Experts of a small language model.
Experts: 32 experts in each of 17 layers, 64 GeGLU neurons an expert, 8 picks a token, a sigmoid router.
Training: a variant of Adam for the experts, 295M tokens, 4497 steps.
Below are experts of layer 13 (counted from 0) of a mixture-of-experts language model. Rows are named router (the router's row for the expert), gate (a neuron's input weights, with its number), up (a neuron's input weights, with its number) and show model dimensions 120-159. Each number is 500 + 40 x the weight over its row's rms, rounded and kept within 0 to 999. Numbers have three digits each.
Before each expert's rows: "comes after" lists some tokens at least twice as common just before its tokens as in all text. This comes from a sample of Wikipedia text that the model never trained on. Tokens count by the router's weight.

# expert 4
comes after: " ", "19", "20", "–", "18", "/"
router:552507513499507497493507483549527480609488484529549535459512476547485509443560578560559528379492491471489495547511483490
gate0:537454519500516472436480473587534525523517529447454568462503557475533545422485491548502550458485528489560465472469486468
up0:477515555480509498405465426558446538479523495532475591422483518510524507446526537523452513462474538527467469463575473532
gate1:524549569457493564487478532517510514422464533418475501528524481520453477477470528509481573471577563471481511581468471507
up1:472440516517528463502480500528463447572503459547507537520429569491461474492503529506503456558504441510563546456512538503
gate2:460477573500523483472527540578578537459545496477406477510492537483473511501522607540503492520561475499478507511567529519
up2:433460566558588530506424520531568538524545463490435468471528533555464488501564589579463480517492466474550534473546520460
gate3:536499545524557529490523459487504480486490519494468501477514481456474488477556504499536529520503462457484496571609525449
up3:475495528565574483451516494484545532550536529502490487514529492411507518484445532530509483484429456520497485476514571494
gate4:454508515524462478528520477428611507570525454448510498490468431485543536440486553457455491530528473480395565501495455500
up4:537527513468585494511509539573411521441511547531509513509530490489460451568442470537553511458525505550598496519475524534
gate5:535523496411552531465488444574540484545500500544523577531465499493577557475481492493483481537476453453480510562595460504
up5:432504481456508527499539528524528518430563504473560512525522495480518502470490490508450534420525541565476508543498507470
gate6:454560517492474514458548518427474449480495542467522456536527478479506464474527524541515515500505499487448506425503427489
up6:496458532537537519564449527485493491520522490475496536535496501527562493539516506501521560502483538566523542566538530553
gate7:501444439484560514402544566517478516487519451509515588508542553488488492432491479587450568491484452515522478510443492465
up7:645481424517543466533504444494518476483482525538505537507499512519427463484413511447506500533483458473482459455492478458
gate8:516541556516496413494537576526481508550510488508457551483514503427476431489484506519500517501514518496470487452496530514
up8:428529452472511495489487509445558489448606479525479408472509456502533466529545529527482539505544494491514530473521541451
gate9:471456502502531531594528587447522494574476470492529528533420432483475543535487484557520402443526513507495513510521536520
up9:489491473543494554461456512542411422459475509495448523507512597438475449480491538524507532509600534577492513509436520554
gate10:533533568451567466529551450477499508491517455536515502524586492488571514487536535549512578450497457482504518507454502494
up10:523484416619405506468501563523480472504493515517499418507429466509474498611510544458468477514483565538528506495479560615
gate11:452464566488400443477619508409568476490484492523449445481466560532500589546508481526555509505507514532410439507438553433
up11:559471489485540510504501485399480505524548472409489536515485499503527572513538493533509518490461501495465547406482527562
gate12:471548475512522534516585582515582444502541535489484454534553482494494551576536513530508552453467508508487535496511496468
up12:480529430524492522568504470465484497457551511490483490531512429494483515564460529449483476536504491471490536544484515454
gate13:529525562456454465523529547486580554475493495447483516427496486528516524490439480518494512494531538567489494476568507603
up13:545476528544508474491425627493508522535457474548512502480568530569526490497526479555467501509477519431479515483476525533
gate14:522491497497496440475535504528447512568529466507454527486515453497493542491532477529528539475501448503536499403506479537
up14:510458528526466488559575544425553526537525549470429490480532457520480507502523508546515477557478480487534440509485454619
gate15:489512550521447513449509542541562470528482489513483516511452505506508541526511532552511472496519507493513443497497456545
up15:575424572504456501528496567485478516534417565485514489482601472520472566561513526497519492553452529534533480488473490506
gate16:459590525543440491502493484486499490514546474479546620487480459484486583444454565487573534475448545499500502471501461487
up16:451498470516541452448536534468498519469502431497433491487455501485561445527500549518549431500543433497548481444533501499
gate17:488563504527433571487514524495545497540585578428520456551500495491491561462481467503416545461492534557535466535543481516
up17:535460506447497420517490514480530477526532433539468555504408545465485445531413473522549463540517471480514510487498588484
gate18:526478493479505442500490559491406494516442433465564507518473498518497540461540545486481544539526451584405528528529440465
up18:552490466523547466584497489458518494509510499384478515405503552467524487455511502455505485496465524505533527485474516527
gate19:467491468511469547524510569486546464564480507481513481519530484479506526448510538462568485477526454507477593588451462567
up19:537495421511539455481465462576485535502514460474494495510509461552442429526489510483478496482538542451518487474515468410
gate20:540469463477553547510467500501497525492528459520486445530574465496483483528491468572545496507531473485516540491456465497
up20:519526504476521528518457450502457563486516514511564544525523500485463512513458519512510509482508560439509552507488439535
gate21:579446497588479495484565472564543479552597430444448524432491550486520589513444509529438534482487508451445455504517550524
up21:439524551423529572469473446463467613448474538529531528517506476532526477561502515482538521494522460434533535526534425526
gate22:522504535516508425513526510536560584505540515460484465513501473514520587460516535477601442529532504541480497539539523520
up22:459500565500508511480411444431483483516485554493473501469502521508478450527461465535498503531531571471503466487497537519
gate23:546497512546488515500449528449557450526466470545502481516543508446583484558533516508451497474510429456509502533485515479
up23:541435510589502458465493543460515473486479450488480459537444542411514493520514523535496517538563418519480493526472487530
gate24:440463563538487401494508537489533576530575525458474498488491483515489500471518495512496549518513524586506552496430474567
up24:542527516493505539475456541468471474439449520540596515477498575553449518531505526537534450506440499521562541532527465527
gate25:519549508527486563530474472508448503571502568479515550538476514460512499532463509428512560490447475525439488529460470568
up25:540497426457562454497545486515524413523589489515510512413486493515502527460497484502497465530518493500502528518496526475
gate26:530543448516564502495425518480510463503582558521426522534508542511532529508515451552488532543486507503396484521469481476
up26:427467533437494522491472492561514594542513462515474426530492556504497513477480421471538504518406506425574470538546510495
gate27:510518560484439496481524430467491467481538510492460490466578508558464497535509434505478484499438513478421429520505463578
up27:538557503485475461533533456545505428531524446477511515482570514506536487538511422464515535514433500471465443468499485502
gate28:561410412585507483456490543543506507551457462405486522491516519547497510443493480490474435550509495536473516507502553535
up28:434531420530486495492470484535531434473545502533461584451508539474442417480486472523454473519545470569441468496543471469
gate29:513545456498472568464483538563477495553483538496473482511522415505485478465497503513548505578554464517523483538564483546
up29:482486479506530487503473459500539516521486529525521447558577476555456518481487414505517464502528538452520537546476453462
gate30:470474549450489542523496535501542501582431491473443564470514485481465530545485446492517491501530411511497505535487528534
up30:576507541499473457514569564465505501436570446461486558511546545491498497461471496480472483525480475509493451494530623505
gate31:489519501561508506460453541497478511485550449481487502464461489531469487421558538414525497499520473444436572438481470486
up31:495502543492435492457436494497502553560477459485460599506455566506480453463555543496509494497477464511515526526499515449
gate32:474504474497551480490494487448484466520459455476502523479449529604538456500521474457479534457431504514444477594502473592
up32:539495510514513478503507508556468456557435540508441444457506490420541500474508537537532507506483428508478508471548497488
gate33:536488544566493449504497505475498555459510494471494512515485492553570495450468543468517515442489525532523514512536526465
up33:432429498491516431483497464417536518499551519472454511474430479501555520475476532451553498476405547466521502522604555496
gate34:461522532476468522536558485436473441482460449410533485539492454441505442540535557540447542515454510507412510460512480467
up34:540544522428477500495507508436493498486455455532517439575532513542429517522469498468581403516538458526458416487505558476
gate35:583537466549540419533561558533523482491466453478525533485563521439519544498503561451444532506509495534493535460514495517
up35:510508484549572398544473548533468459474448442499536495444528542483486519472523543437421519505451507501490524498542419527
gate36:478556526492547462543510437553468570491470436537573489497448506530527506526472558466510489434500516509467376496538512503
up36:503453505505484570536430512495533505488481454500503506504536521524431519425435429491520516488438408482445482563528530487
gate37:592460513514454496441492600490523479499506545376445540506494543455515494475502521465498454554516482515487462463490522549
up37:459468539475616453540446477465567519497603523487479482463414394566522522595469500525422486463354497486540534528494450485
gate38:562498520475450468495548512509484487498508509512537463552525522539525543545510503483466573447509524492468552533422576515
up38:496457514478504514481567513532484503499482502516551492476553503536504508542512475484450585468475456480538535543465521544
gate39:510566557453509547439518532593501546516516577563487421536541452556522496507540463539446430468485541458468459544547504468
up39:497453425534526392525553528450517477486488494530448531512531543419514487487446458478536551472547451471578539477433502548
gate40:447457506511490453442478500490502549402535502501464491495578505516509566460518498457522563472487448499506472457479508529
up40:438487540480462487438520524641495540425537580499505523543576454537498463437494496481470504472516488555508514504519438481
gate41:519526525544516464446532530495471505509504464511403568515506510512522444563518497570501502421514472483529466522512499479
up41:540539518551548564511519550476454448513567428513481557470528511436441453531550527505523526465498421535538467457534510541
gate42:474502449508541541518569496475512542532537492518500436621499468527508470462488509465533462508523451519585390609527515423
up42:449483474527541525510502428461531557602507422492544517587492470530482479496442496482497504455479520538487444549521512517
gate43:543536436476473509457387436548523508477518519510548508528484495515513558541527480504527500482518575473521451604471576519
up43:543500422487534501478400442553534507502492501508543435495516500492558523544553511582546524501515530480449458542465546490
gate44:443457450483465586456446501514501469514516581565537585479502445486472503502459546483577468495529445548527429520505600417
up44:511553452568499464381516508596452451586509548488511553483484437536516493484516547543466451459453572560515556582547492464
gate45:564423495528514498523519532538454472489459454484488550547524551519456468443528447565422443462508555459497505539518513506
up45:447552535471533517467446461439540460430438517450515489486547445544525398518487543447550491481480497575469537521500425493
gate46:464465534481492482493532483524517488475478539453506539428520457483534472546461518551535511453433542579494471520406520544
up46:492611524456503562464475540426481507499480489535526456517514465509464475470443392511488534533483501481523468538505502544
gate47:507492521480480532524515563517546461463507537471556525468482486538475496452466470444514550501468531494467550482523513591
up47:437552450471498468492495492461550500447485513475513484455471508486490493457498520487497515546484467478519437477401526544
gate48:477512531483523595501517454543484453463376412451477530476534535458525534464515534449456538488500497486465514541463496517
up48:499570581470524516471477517555488523506421514521514536497512514478606468534458520533479516456473507526486497526472420497
gate49:485495521502534509535540541482489389546494543499515531552475451475531519483535537524538500560629508518435617521519519509
up49:513493475480539524523527465540456394499385429521508514523489475487498434468522496498541532562551556498467585575558508528

# expert 31
comes after: " ", "19", "20", " D", " M", " R"
router:525544468447464444451460525519579490536528486567498541498464516564464526486428520495553487410543532468489524486521506490
gate0:529549429562465491503502505543479432509530539508479473490470545534493550523478560468425557507513509547414477512413510600
up0:535520443501518526538556446482538432466465515464488512478500536511518479455407538502471485506454485476451497491483505589
gate1:444541490571539557519491456563450488484507574529474549511448498573541496488494488569515580560426502505439519528524468519
up1:439534482549513493443451516491462492452464578580469518514504493510509522428441483490520520483494485556487506498543475565
gate2:522526484504408515482438530563488528518476547549474495490542469554486505501532457493494495481532504516476536512520525498
up2:500478477448438479505530487508540517534482450508479479532431517507452536525530415467544475473468528498471458499500446501
gate3:510508479484552473502492498570490490499553505426497518453483465407562545528454433522472472471491442559436560494502482532
up3:569594554495457457536487549506538453432450536501448518564544500467451502465488504470526445434536511505468573480543557502
gate4:486489528543494539497465560451569466489498475542510474556445485546451500468444534520444504513474463475508428474476492545
up4:568467549505473456481454585463545476545432533480449505497513513440474479484523537513476538528424454461501499446483449510
gate5:556546518532496498547582495468450466497465464524441466540502487536580570521528498478575517547507517560468585492488517414
up5:562467473560482588518470494543482465536452518528449422467555491494499471536585522483500472537524583490463443456483538553
gate6:582474516529495493477473510506479496504547502507525512526436539562427564527453541518514515509518540463455459534353533560
up6:533560497433509541529502456450547496483458550519501554484533533523471549525457444577508477452596466462556550540460527403
gate7:448522515503458462449540513510522450457533549421517551517549543498635535497552524576520486486565476491480526447488457442
up7:467544539478520503551524454481526531446547477490511566552458467478536529464494520478467483491423491524493492572555477525
gate8:486510528434541575479492507530491500542521469493507518473518419495532525497438465484481525542457446519521560547530551554
up8:520440433439449504514484467567518493450503539456513539500485537539461380461541572510455471492551535410472490495470456419
gate9:495451529451512543517480504493442448563457524493516461513512523480532527415476571568469455519527544488491524537425529510
up9:504604433575502462531580534520558522558539547478472522510476505541473504524546449471516516521455441576510438497529517530
gate10:469540480497474476493550515592511513522509507562531484452525552491512538466517476566489409492531477527480500463477495553
up10:521487527519539485473500563503470500484499503473504580519529430578569524548544487419465495536535487490533460463517524487
gate11:493598515494512498547504471524538501467463496483465561500459474554537575459487435459543445441572498461473438509422583545
up11:553578523537529506464488456503552475457511485511464553516416460571521570491501431505486458437572486459488469505478565548
gate12:441488512450423408555502573445543481526499499451477511504478518516520601475526497415550506537472538498535551449501501536
up12:512511535473503563577476494524493502431464542564458523519545422494424490526536492555428453485450482481504479502472494542
gate13:496529542497539490518557515525501464518525457442421453512503496576532486476553499558484534509487521523472480503506560453
up13:497533544462570449517442463451474458495572523573457466547467516525531532556460479593408460478540463497505451504508592482
gate14:499569496485512429496483518601560481524438519447462622493511464508484462528398474482475522487497506501473438508513467524
up14:445493454475485452458426523512543550460461487523473594508516538493431458453399435500460515434453444479474452481541510562
gate15:496535477551372496504564516479504428511542548458468479599518400485508497512534560514491461513475466489494414430469485480
up15:553504533548545467527478524549480576432406470462525516372484532496434433530524495519446561473561526506542493466501496581
gate16:548484549461445482497482488463456501502537528441495593539484465514475484500542467468532484514506549479419519481507491565
up16:484561471511458474511538571539508438549497487503503411548534515475567539489526515523447545485458433521596522468481511463
gate17:509493519405449562477526525542528487462546506495525490522441514509515497534498559552548489494553522443512537517503479451
up17:539464499578502463523446581438487490494473491498420503533582482498478548467504391499395459507501457576475462474460514521
gate18:568456478439535398507473488508498463470524477506511492570481409439493515506430509480480492454504457416432554527478488496
up18:460521503535508580491548437521477588510473544489488589439533517516528505514578455523477520544433516508520504473441399482
gate19:532504488490517535536426490557560469473484479532525496557427496455538514495490501516491518493478533485571514514507425506
up19:557396536548527428498462577491479470507470539477568547493500595465511532465487572493448430487516480453508522530521562507
gate20:553507557556534446519476584490468503509509485477490479580542462478525466443503483506532519479477512555416464502472459497
up20:529540502451495551459489571600478539448468551530573477399472445579505542514559449504532557479481457503486553486503523483
gate21:517468565471429475511504584499580484511519519517532496537445464554584486483455447453563524486437461519500490493474547495
up21:452542560474434522493572468526501484510475538530453464458491430557540498532537514488503499495523493522450527512501529525
gate22:531545480571498464522596460509514534498562488509444459503493480566569546527510538515540479517478469487434501503525525493
up22:437503470543515456444544449556526526529553472450458526557414477521524502518518495452584450481401444478434490461543519520
gate23:589533495484474450522483534503555475518545451456481491493424485500448545506470541491435478471481452522491466512490440458
up23:424480505506499536506559451549456523523512544432502444477532509512593465474509452461552525516528557475506538513501535517
gate24:451519525505488491514513488483468541545511543439478598529506474549503555437505484538525483439583500512466457506466532484
up24:527545508485478500502510459539588472505539473527585419551521455528540491569483520488516521518412553561452491530489484503
gate25:487572486487532492502490529519524434521457499514538518535451533531472531414513512501493451486496499561455541466529491530
up25:407417453480579539539513523485474570536498540454439544488483495544553461509459533535557493526467569520507428516493480535
gate26:468526501495478501512483511510459473474550451489492502493474574497489533496493446553519563485482484510535466504470525499
up26:535533497492492521465562534478481522445452492472548613476502535415466435459491545427555526497493495495525586466483533444
gate27:478504513504511523508483499516518466482536470495514509517522465454425515465474524579404481479496415523512458497530476563
up27:435539567517524476486445547507571498474529440528542495495555503451410456471444477529438482502567417492501468477531454605
gate28:514538459528463520516557471532475512483559546480447559416528455477478458532481493503537470408491552482492570570489486468
up28:543519452442570510439535501524484530564432473479482442529532518523521483516486484494487504458490565500575527461481480509
gate29:465562511474505555489466496512483447530580433550541480564524509511534488533487495478466532446556461535535508519538528456
up29:434535558442547535480494500533523492537534510528453472504525487511586511511483494508484524491546507475462552458493527480
gate30:489495427536464460539501420518543442491565507496494545470449522447504556468470546480520475464473467481479481516427493468
up30:444548471471453512563478544521510478510500501440463491525556419555565497519567459565441566517482528560448559491542467530
gate31:469506551478523504452501557545465516505567491482530529564470486539527522437476416533449594479541541495545478545437524513
up31:500481642478497507465448613470549493468557511533498515497444568536521467483530424525459561507478552433532475468451503565
gate32:522532434488459483516468491456521527527560494537450456506500475576516571520471497509522441594476511576499570469466494492
up32:511475518517440524532527465478453427475523465496554489547513484484508544492542536406471517411543498475446451506433589473
gate33:494537521423460515464514529527478522470559501442443455536521436500526557548511514514572510445538514559465471511494448567
up33:493507441518457510558550566549469395523562492531499496512439525489524553439497582509488415496500504431500507521532466442
gate34:511482474482488509507517478464478484468577459524467571558509513463514519577488460483481524481563541458493452510522523564
up34:452435494453523521455584596487467485544494464509468535491499570489438529511486476495466458464529463543485542546470526484
gate35:472547531474512469482558559617493488497505493515485595493515446465535434472491460494486492486535468490389549484525457514
up35:525453470513471560539508455408513470508558477499532406480458520506473590557477537501495492504482541516624440536455553506
gate36:512493576449484575441503515508546496496479520442436524433500533468520559511449496550439554545578519493415522541462493556
up36:476526533524457554486483513529516492464506448485575509498532483485503472471478477476489446497531570532414564528447525488
gate37:498547485455493474477448451585487486519533490538578468490506500479472461470549440537522562546479474475489513442495442481
up37:531466532519502518512503491431506486495529425534409546503533490464473566468468499492486482488550477577426516514471605472
gate38:478482591533391463500582591521453405528445575501474503518486424506518474443515501516456471546513449521548514513501474463
up38:518529495481490523480556506494546519458530527510520440405458571558506486518521513529464481442477549486536491527526475462
gate39:489463506524501528487490475474525456521513512490441506540468485515571507462507504538417532470548531584520480529506535490
up39:500499485469514457486552459588499502428534484505497480448507469546481416521478511436508493503603457431484521485548480534
gate40:519415485545509483472457496522482411510477468504510472557511424556533470472492557542487544467565536522517484531531564556
up40:490553384414498570481482497600518475500525532478495504494555480540546491447494510502513480509518496510469512547582526505
gate41:457498404505498486427479495538444419507515547532479515483523468506508522432511524485508394464479488490460531549461487568
up41:541454448480461518459522514459581512512503517490539487509481511528458505476472447444512478492491486485498486533417538549
gate42:559584406582486504519431507576593480534555563442462475559473444558592515464550459506461483552554489518464525551522488502
up42:467525539463438485514562514425446476504500467532530523427522483535438478609474543457559461447441491478569477478463574485
gate43:480515574572444464497564509518550502482480471458433565557476479538514560465478591592511549500471505528515483522524523544
up43:516476456414540551580509469458494493502530568510574438404493489496517481578507490425500465526531478481454472489474480482
gate44:574519556515517508496426542609517530495497540453510578514529443515506555466514486546491549472418537483499457517484506558
up44:432496566452500421527518492485488547472442525549587515457513476496511537464451475516468487411473525531442534525514483513
gate45:516593612512489459559509507587532399504498521498526452493455529476527471469498507544498505472549454478472581464544446556
up45:454434466584521499515521428423488585542488498553551539510508462541548487506491470522489464488423567511500410542529510462
gate46:492543510492514495460444509507535529490479454524471485445525400470530492521482557546500514470562533491531573499477494472
up46:481480434561474518520544512522463429519486531471452564560496534582494505498502422476471457586443494485457469541567557510
gate47:509468460438400453555496524534457536441538466503448517539560480505501506485430519606426487457617447576527499432502489568
up47:511475468524469488501509489496497572451603518522466409524591565504561539492432527513413536496512516446528503499527478571
gate48:529596509499540523482455556476444481519503494525451526562541540523573534437460452506555509528463471519537498560555489520
up48:504458508545511512577490519403446595498469512552564439463407523494477459517499539581543475489439521529461486452453564437
gate49:519479493502478464471486509461509472502504569484490485512553464507538499490484508514519522487552507541458505488431538460
up49:494453464465521489546492480426556512470505495471501452493478520473448480533501492502475512524493508483566522478547475533

# expert 12
comes after: " ", " |", "–", "l", "ag"
router:492556438452478472473475520528480472537456520473562474533497470548516515493514435536585448404557493492467500506479458490
gate0:514479528515535483511588540563519487477494469473480462543441428534562501493475560593540496455471487430510500502429468579
up0:455512433479468529459549480392513528504513481455547510430508547491466507525499444486531551503502493550453418518544543492
gate1:496562432458393514526401466519535523548535416478552498526495486469462543578548509505509512499464518491520460531582503503
up1:519518491414493491414565451487414517448423494553520575563538489525540525532471537546470418489494546535499561479554539541
gate2:418537545467486567541458542507464481485443448503479494522460542516524497553523519529515443536520484560408525544442464508
up2:499503579469442480526492506543496516562508441409491539520492551463506506545491491566517510559521455537446608496467465502
gate3:487471511512506549515467518533514560493545532556449413490534435521489447494555568532493500478509447530483493544489433553
up3:487558549515474489545593500480496514487552471477493531594460402462491489471517486548466522501488468527449516505476512496
gate4:460433500503530490481540525486504505532458534457533492469435522533499515501515489442532491462457481457487480516463546513
up4:361458488505547549486539502535447479550527545419505478414483522506504496480539443505526473458491481487467529470460474494
gate5:470462508491519512490473486496531508479516469541421491504557489509468470519529504541470456548493516437533470452468466493
up5:552479489515500535508516526498516489476491560505506566488475498490556500460521519517515547486471575566447503581501484478
gate6:470497493499493509505528503507473515530499531471481441477498471501544464544560560496508584432510475494411449534480485573
up6:503522475525491500529527477516461484510521419493448438498596410496565455557459515484520493479532488547482469549452487527
gate7:535507510509463542454467488551530493518455525476432600565438534503501444493537513594483493489468578620507516475478527562
up7:526459595494493523468484529590465471458420478523471623510522528494488474481588478631476553499491561577477524430448470564
gate8:498551488508531463470459512480436509473443512438501604463541464566470525490506499551429569488562573550487467501480483550
up8:499464607509489535534523505484614522540539514526490388536480554447468470544546519520525482460408485476569500485510542438
gate9:526496503453547524508461439577505502464455485476531510542490503608568514464462444619527480506537432438520490481411433484
up9:518497483441441464515542476493581532528572465516487480477443547499459512445517485483466494546458506437493508552537521499
gate10:488511563481517518565469519460470513512518498519516565480540484566489578543454517458483466492522491568474509525527453537
up10:478513542467459539427527501473465526532473534499496489408547481469452546481611505448542472454458535469542544533531519434
gate11:487533506563571465494517594502476492498471550489495434529537480462535482438548468503544514487511536516509465477500421481
up11:512536452500490526489524515575518441521551464498476582553517501471508451523486495514529479497540404504423579522529465491
gate12:493517446496483488503490500522540462482521497529474474589502538499591553456453436554493550510413458487460520556448494476
up12:503483459462506437437512454536529482539504446506481484496470502491398441506558587503578489562548553424506497487555546526
gate13:518432506530465471513485561527495482542575471488476538491535507473478529480537482533487478483541451514463499489476510473
up13:552481509461555483472490502499465475463496493487455459468479494469539463491484535486518537521471487459468504514484492543
gate14:488475485484513538603463496601485467485487500457475550485497508455529493449491464564368545483566538519511563429446524550
up14:482551510471430499485458531564463509504545525538495457511450522570479533402502495497499512503484442541476478422496440473
gate15:610529420475487523547576516499491474530574524442479463593497458541548544493478495488510478454523581550509473527520523467
up15:473532579564483508504492582497529529513493503566460516425526550477491499508475564469413532560574496472500513392474518459
gate16:498497493525516514556429540508480500542517481526517527540458480502580505507574472558447434436560485522447468458517424488
up16:479466481467517526492476464510488538461518605540538518512481516495534453498516507507470471431489511503433568550530501468
gate17:464516525432508527542577636489476482514523412520512429485579494493512459487523500555484532490547413520481501448499499494
up17:523472486507543457489482494494520533473502510477499498565460499500417569497483535573521455531476531519518468515469520471
gate18:470486421562480498536553521469514608489516481522568485445528487558452511518514488376499503524556492495486441504440551548
up18:479442483524462434472498434524497464524478460515442465553505483521505467567528500561519485509436541550507464565502484450
gate19:494564568485461455503490612459504501452485461470491479533468563476506549445557507452556491486519474524483527550520572501
up19:464583577450527515464463554453478480494458488455520477472547547475548583449569505473599463452470455540464510539542524467
gate20:499526582497533530522521550527483546584471484485505501526586466468486502508539437575502432568510502531529560488433482485
up20:499496607480491630517491483473433488574477551491510561439532426540479475501527457508518465519503494493490581501487436521
gate21:490496472510424462493465515494486468462421541542475504585473509549519568518508544517509398505485471459491464494536468504
up21:511489495461550508550541548483535533503557501453516556429485502476549407529437471464505534489504513530511508514449558504
gate22:530500386528474451503463559485452452468521499458484419606514519509503543544478511451511502585566452553485492533527542429
up22:539483478580532462553454543456454515462479480523529423562495500496457557475508510482522454481498446495520470483464479490
gate23:475460483536516425470510490482499458459504498468447548506539534503456502481559471453552462486531501535437495472464490511
up23:544487442455528405457477444526458517519517454453509442459582548536471476528474455478427486549516442509477492512397558467
gate24:465588536537519555525512546467474500539523469496491461586515427552467482450465511401528483530540480541539433485522476504
up24:471536450457511417539456468530491505446468444483476452545469475566558471461485485537497468498505484454484499476488513486
gate25:474467473450460454495503612440515437519518449463500473509519531532538512521484498426579506542461556583532511462525571485
up25:559513485481468585461550488515492540538461508526438490478456492524487542506502515485544523489512446450518483475438458553
gate26:512530468467507512540506516502520462499397449558502472539494429409491530506517484530558530503513488512433467485461528535
up26:577489492462454454437528575558499501502475533546534495492542479497434483543477568507446562463545498453500471484538498530
gate27:507524532547474545491518559465422475487519559519519548484465478470520503452525536515566460474509424536560431473439527538
up27:571507482492462558511468521541485521498458528536556560430482471519507495461466534489560565494515475518496419485425460586
gate28:490514439441504581459473457524504421527521516466467475548559506489440484546495495492555460562471477523467488487490455558
up28:547492536531529483428451411488554496537504549520495449507580492468458561470457502494570473497448470459465542558540487544
gate29:456474503483534541445567551552539533506504541528460499557477521488462603474518453525455553433449487543433532440557490492
up29:476489465503437463527468495492532473485540408566527494475546459504558589534526484462513504479537445495487494476442506443
gate30:483487457418526582531549508541446387507460467492471547528534479496466479476496481530493516538439472523464575486547543477
up30:470481510450450440571443563469521519481549498527492492422502434504444486492563577553467488462481503570433541469529476532
gate31:489502467586531554518505451431543542490515539512465464514485455464526495510530556535514494482506483540545515482450532532
up31:506532479432448437494522558475538442551530468459481501479493496496522461514463434474444523593469474514476495504492470532
gate32:539485484498519409500480572547476524501521535428448418572500499495513492550559507497496491521506422521509560572458516519
up32:505545545531521554527459454559515451499443467513491525487548532505410495491480529475526441526466522501471520441509507451
gate33:513531478521540518498510485511540541555494515463472452541470537509533489471488508517480510529428495465506528521520465498
up33:515555454468526554559453501491544432464474485497535496482537438550468452550510502451533466500480563554478505467540480460
gate34:503567489580467558519462500520497423527523594489475489586492468475546512528535515472465539512492529579506534490524519521
up34:505492515584465491575541428517557477493556580498492554456428523556480499529491483509500476532509532506578553498552514518
gate35:469553507452400472429512470562528542500545487450450453495528454496483552464502532477495478552557494447468532507460392552
up35:556545468470528464499488408492514437495515448534515459584489512489472508514483523541506502514506474508471494508476567477
gate36:471513507472475534528469394460507486539517498451425551497494529445505541543468504580513486545501457528492502511522455514
up36:591502501537513472476516448456519499481540528521442507518503457540489509531479534517421396472495523512452472477561504486
gate37:499509509522456524446414574555489466498485455443479541583448475464437474451563454534505525512506522509510564546463480525
up37:531514507491461525435441509545518483505476529462478566548523492494428449479521510532528444514489543417521524550520468486
gate38:499478507554415568464576534540509510522523477399534508508500464521546421529503490527532496548527472542500448503470525480
up38:506468475521499512476529398464479479562539459545521468524474495478483497484473484565524395530480449513594541516486503509
gate39:543455432486484455512490568516514553516475510458521486472468427533539514486481442543542479489530554524506551533477484538
up39:483505536563447544531590452405539471471542520546525454547523545486519502532492552472425544553456465462459420462537563497
gate40:481441458503483466511515522512452503556432487527521464462496443571501511531567428496528523536558513576495492543543462563
up40:494453517516507530507522433520545593561532508443480531455520519532558463490439564476476528483483504445506526546568538494
gate41:495524541488492564503446512575444403511516493527518540570539473512605510535527474516474467476503489547476519602482516558
up41:563527472522507455470555510520514521491522523427468480502454512485403432452551511558483471515524557454543497489494507473
gate42:465479494468507497525501460433458520425445475471536544568451513462530516459553482527513488469491500525389526520487491459
up42:519612550488578506449427447501493547452414569570516524464438558515469583464444491535442528512479468496432517535514484484
gate43:509481462555524438545491562532514496500566524470521551536493530447556635511474490443467513464489442539492507493482536499
up43:516496465523469525467527444388522443514565503544426483529532509547479401484478519455557458562455478498518531438501469507
gate44:507416496558486426548541566474512560480479556502484444528446553471518616442377502509463566468520468529488549503563571489
up44:502464501474495525457505488553482447507486489430485572465471488482505460476494517552515484543491544530569414480512399506
gate45:562526545362493518468581519520506514511547524507506540556497451543591536538521525459457512428609483478497461489464465527
up45:475502518440426494520539467563495515487575438494552551471532481472540524495536519590507462447447467574494465495470428477
gate46:543536507541527488530447554514442471574526496541498526514501447471420529429528531471458492473477501459558498523494538560
up46:568568463488552498513469505441489417549513492529444459574566528473420456464510556510509470442532489461485484496560524525
gate47:538504420481435516529511456472506440498544452507552570533579495473480507490483453560475424553526534515445526492527455517
up47:439490595506571453520475567486568544451407438524477452480513459547587511516493490475525553435511490495548518479483500489
gate48:547496480515531467496493461453405492511493535486495478520473486526544535480452460496480488482514409526547521555464559496
up48:520503540469575543521432514477487490449551535588560471503491495546538475467518467572473551462540526436446511514498515493
gate49:499450481544482520487527429555541569425497455540483514477433460494497558541505521514461481477539435511515495539513523518
up49:502497476525500490468486487467551508506503510481526553488494466458499447490460508469476490485533519478554488451511478470